From a checkpoint of a small mixture-of-experts model trained on Wikipedia: 12 layers.
Below are experts of layer 3 (counted from 0) of a mixture-of-experts language model. Rows are named router (the router's row for the expert), down (a neuron's output weights, with its number) and show model dimensions 0-191. Each number is 128 + 24 x the weight over its row's rms, rounded and kept within 0 to 255. Numbers have three digits each.
Before each expert's rows: "comes before" lists some tokens at least twice as common just after its tokens as in all text. This comes from a sample of Wikipedia text that the model never trained on. Tokens count by the router's weight.

# expert 0
comes before: " of", ",", ".", " and", " in", "s"
router:098175151131135154115100152141121121153172138135090122152170131107121152108158080135135167088107129136124127133185136111144124082112114116100120106101183153120146123097124129139100144106156136084106141150102158121126122144148087086122135153118091114105144167153135137114149148113148118159172099150140132137101108090089195123121155143152176189135100142130115117133116112109102093114144113144113117146101082142069151141125122114121075114146117127134157097145138127153109144101120125112112168103127138143190155118109095137129106154129121116131122125116153096129122154109125094158
down0:082131108140126109174129099142125132121165116119120162124125116113131094162148169152111101154123106116133127132156128110112130113135107127173179135162122135108123131101136095158142155097138100132139129151150157128114144163134182136114161139116169154104057124133133150083100131121111106104097101104103134136192125154108164124107135181101130162107122123082110115158145151130158138156131132144145134151175113138148102148148092156120150148135109115150098115150145108155160135120097148164136133076087079126145146095155131121118139146123117164126154102128070155106114150157159096142

# expert 67
comes before: ",", "=", " of", " and", " (", " in"
router:156157109184123146147090144142132125177156131122082142157168139114142124164142121141164101133096119123103104144130121112121104098137133116110118125136166156185163138097136089125107135134138093120142106177105139123136153118126092105162121128116094102116161130130151092092152172131179086145127122159180136112111130088083155121117152133171128151109083157155096091174124139132124097123152144136122121164112147187127142102099115079112124133132111150132137137163127113138150087122167112109085143130139127155144169123142096141122093142123119115121116130168146107158111154097099132127
down0:117115134144164137120112133146175153126117136127142163163171126121148088120088083118141155120155101137123084123140063087093111143097124145138121141114135089106118143130109132152154138174146150094153118127188108121140126140090251121156111095140122120118115095128144122107123118144127090116129093114096130137094137139114128155107137107158161150104134128125131117127101178162153115155146135162116128141148124153172150141108127105130129118118146106125092110114146145144123120105135107140091095107148115121154095113138140118160090105154122154139122127154130157139058109146147124136

# expert 110
comes before: " the", "|", " a", " his", " be", " its"
router:130215135106121153163094144122111089124159105105137153120146144154113131108123077139135139072141132130115128153135156138136162123097186120135112129121115146128159169145156094136155122092150119157123140171120156120133164127162087128125178063089112100139151136133143103100094138116134166150146139146131143128126162160105151125120155152159149154103117110164123086165118125123130119140111131124092113112073132123127145122115109104132134137124128137140157100175179136139108135135154142124063165144108103133107101138077155114112134140114114150128107102119176093143140141124112125148
down0:101109145115143158122115093173137123162133126162086140097125116149145143110160076164114111134122125083087149120152094102180147130097132181134113115131090132137138126124128067139100107093143159122106151103098134125174131093072078142147109142115153096144133146109141087136134147127125131135114105188128122130128114106134125175110097159085095146099134096115120143102168135112094138135113153091156165124137102107117102119122150109145147144137126111142130161119120147172155122111130109109129158123120120141135111161134120134151116154085166126092137104090110125150109123167095161084

# expert 39
comes before: " |", "-", "|", "–", " 1", ";"
router:150201126118160105153113142133124157170085136143144142109099132114097128125128091116160118111131131077129125109145136138127150126120153118170147104132133153117142144157092072135098106128168156107140098150128189143099121161160093078162144129101117094124136101083155098122091134094160128113156132146110125097159181138106135126106149150153164146131119139122100119161168091151136140111148175160152141139094112132135137168133109123114133126114199104116149128149130113162142137135167114121061134108133178094146116112122129114114130108146147143124133123116131124118097161112122117143
down0:117139160155069161130136120117160104079095103148132138105159143085118107110112068115138094126156130082130126133156131146169105130123095089142104149146184120071103180118157182117131152138122111170125118178161082129130123121143110100148131174099155151111104117126145089106102154101135125152114150090077168123115150126112142132148108145143122099145159108125138117128129151124116134146125117123135109109127124140110146119143104091128099151135077153104152100138111106123126126156133126147152126134110161132164149146138160100152126142105100126126116146152091107139080186118132103145

# expert 51
comes before: " |", "-", "–", "|", ";", ")"
router:125148138137147134107095111122125152168130130136144124148151112139095114155160132152122091102150148098104150127139177093145116116126164127140124151134169169155178132119130085137147140098181125110135145171103119113151145161134086104192136133130133168107119162116127116153086161113137126113158113152143113109126160124094145093109104139187174173104143131181103128143174123140131097153102133119124141148107144122114150124118126084124096135106123146171163118171142094192130122133171167096069128112124139158127119126107118125112093099138105143137143119108129137161134120100120136122
down0:114117146091097101096148141097121108158102093142117154145148138116113168132166146121115119089168122111092140092106155128141128167130108115077134119112127143094104160150095115094101108114182117108131112104138133107137124153159094094126172123144140116097136114151123157150142150135143170093131155110139171104098091133098115196111165155082082111143115107087119165110120093116122117120121112155172162141073072094146171128119127169123127107097124136110120160141085122131138144107127134136115131117116131160108133147100120117087156111123127113103149125113140099132146140127103154158

# expert 10
comes before: "\n\n", " The", ",", ".", " In", " He"
router:120151147110121127120115144142133119135155104121105126128151131126109168139097116117174131118113120143134111106147107170106103108122124104107110152142168143155131114094122067106108134137163128079127119184113130104157145168140096074142155134077097101119140144142162118122139160104170106155135117130143155142120108106092145108119138164169134165181123164148115072158142130138118071173154136089108124154110138169144206111136086109116120155125166144129129105161109119162100120134150122104100129110106124156149142134138090131144107141132119122111114090158144140136109157126094100133
down0:144155157055113177084093108113131113133124125122111163146126076120102155148125129120140122129092137139146128111155135098105124141110114101110120134089092159124165165112128121133123168113091150140103124142149117124136136119112135095116139111148109130087126116106134109100113116134122132155154143145137131142131129137122129211117148159118140097118130143120119153125126181134107147110081121125128108121150174155158163137125088137152136143119052131137112077126109108124125143069124134169111137103156120148155109165081150115145108217126106113111105151077105136107138138123128121132

# expert 119
comes before: "|", "-", "=", "\n", "  ", "The"
router:122186113126164125090105105141120114154138169125119106158136131139104128121087097079151146079134125087112127139164124109123118127126130104078108123117150177126116093086106101134118170075138153120102131170138163125139144141151081116124122154125102116100138137133159121140103155145139119129133117194150158135091132096088175115119157121165149147170127132180123102167134125142132110126152114109098142124113126144115121124102111123121112143086138116136169115215111105168128134114135117075102164106154133171162155128154140138105126144119133148139134139115162140132115119113125137097
down0:127117132090135092083114133148133140114164140121126127119118125096134117138098124115145182157119110121117122156097131141111108104186117104149166179123111117125098110119146123132135134101056100115129171193119139123115131102145140113121143139137171128089134151102111119177098104160106160153151139138114131145112124138087082121125122107095162134150117147159147129096129152128125103113156133139162122131101095110129096098067110127135091130161114138127103134158150107167106163094086152169146139135137118110126157165152107159169129155131133103069133137113139086109150121156144112088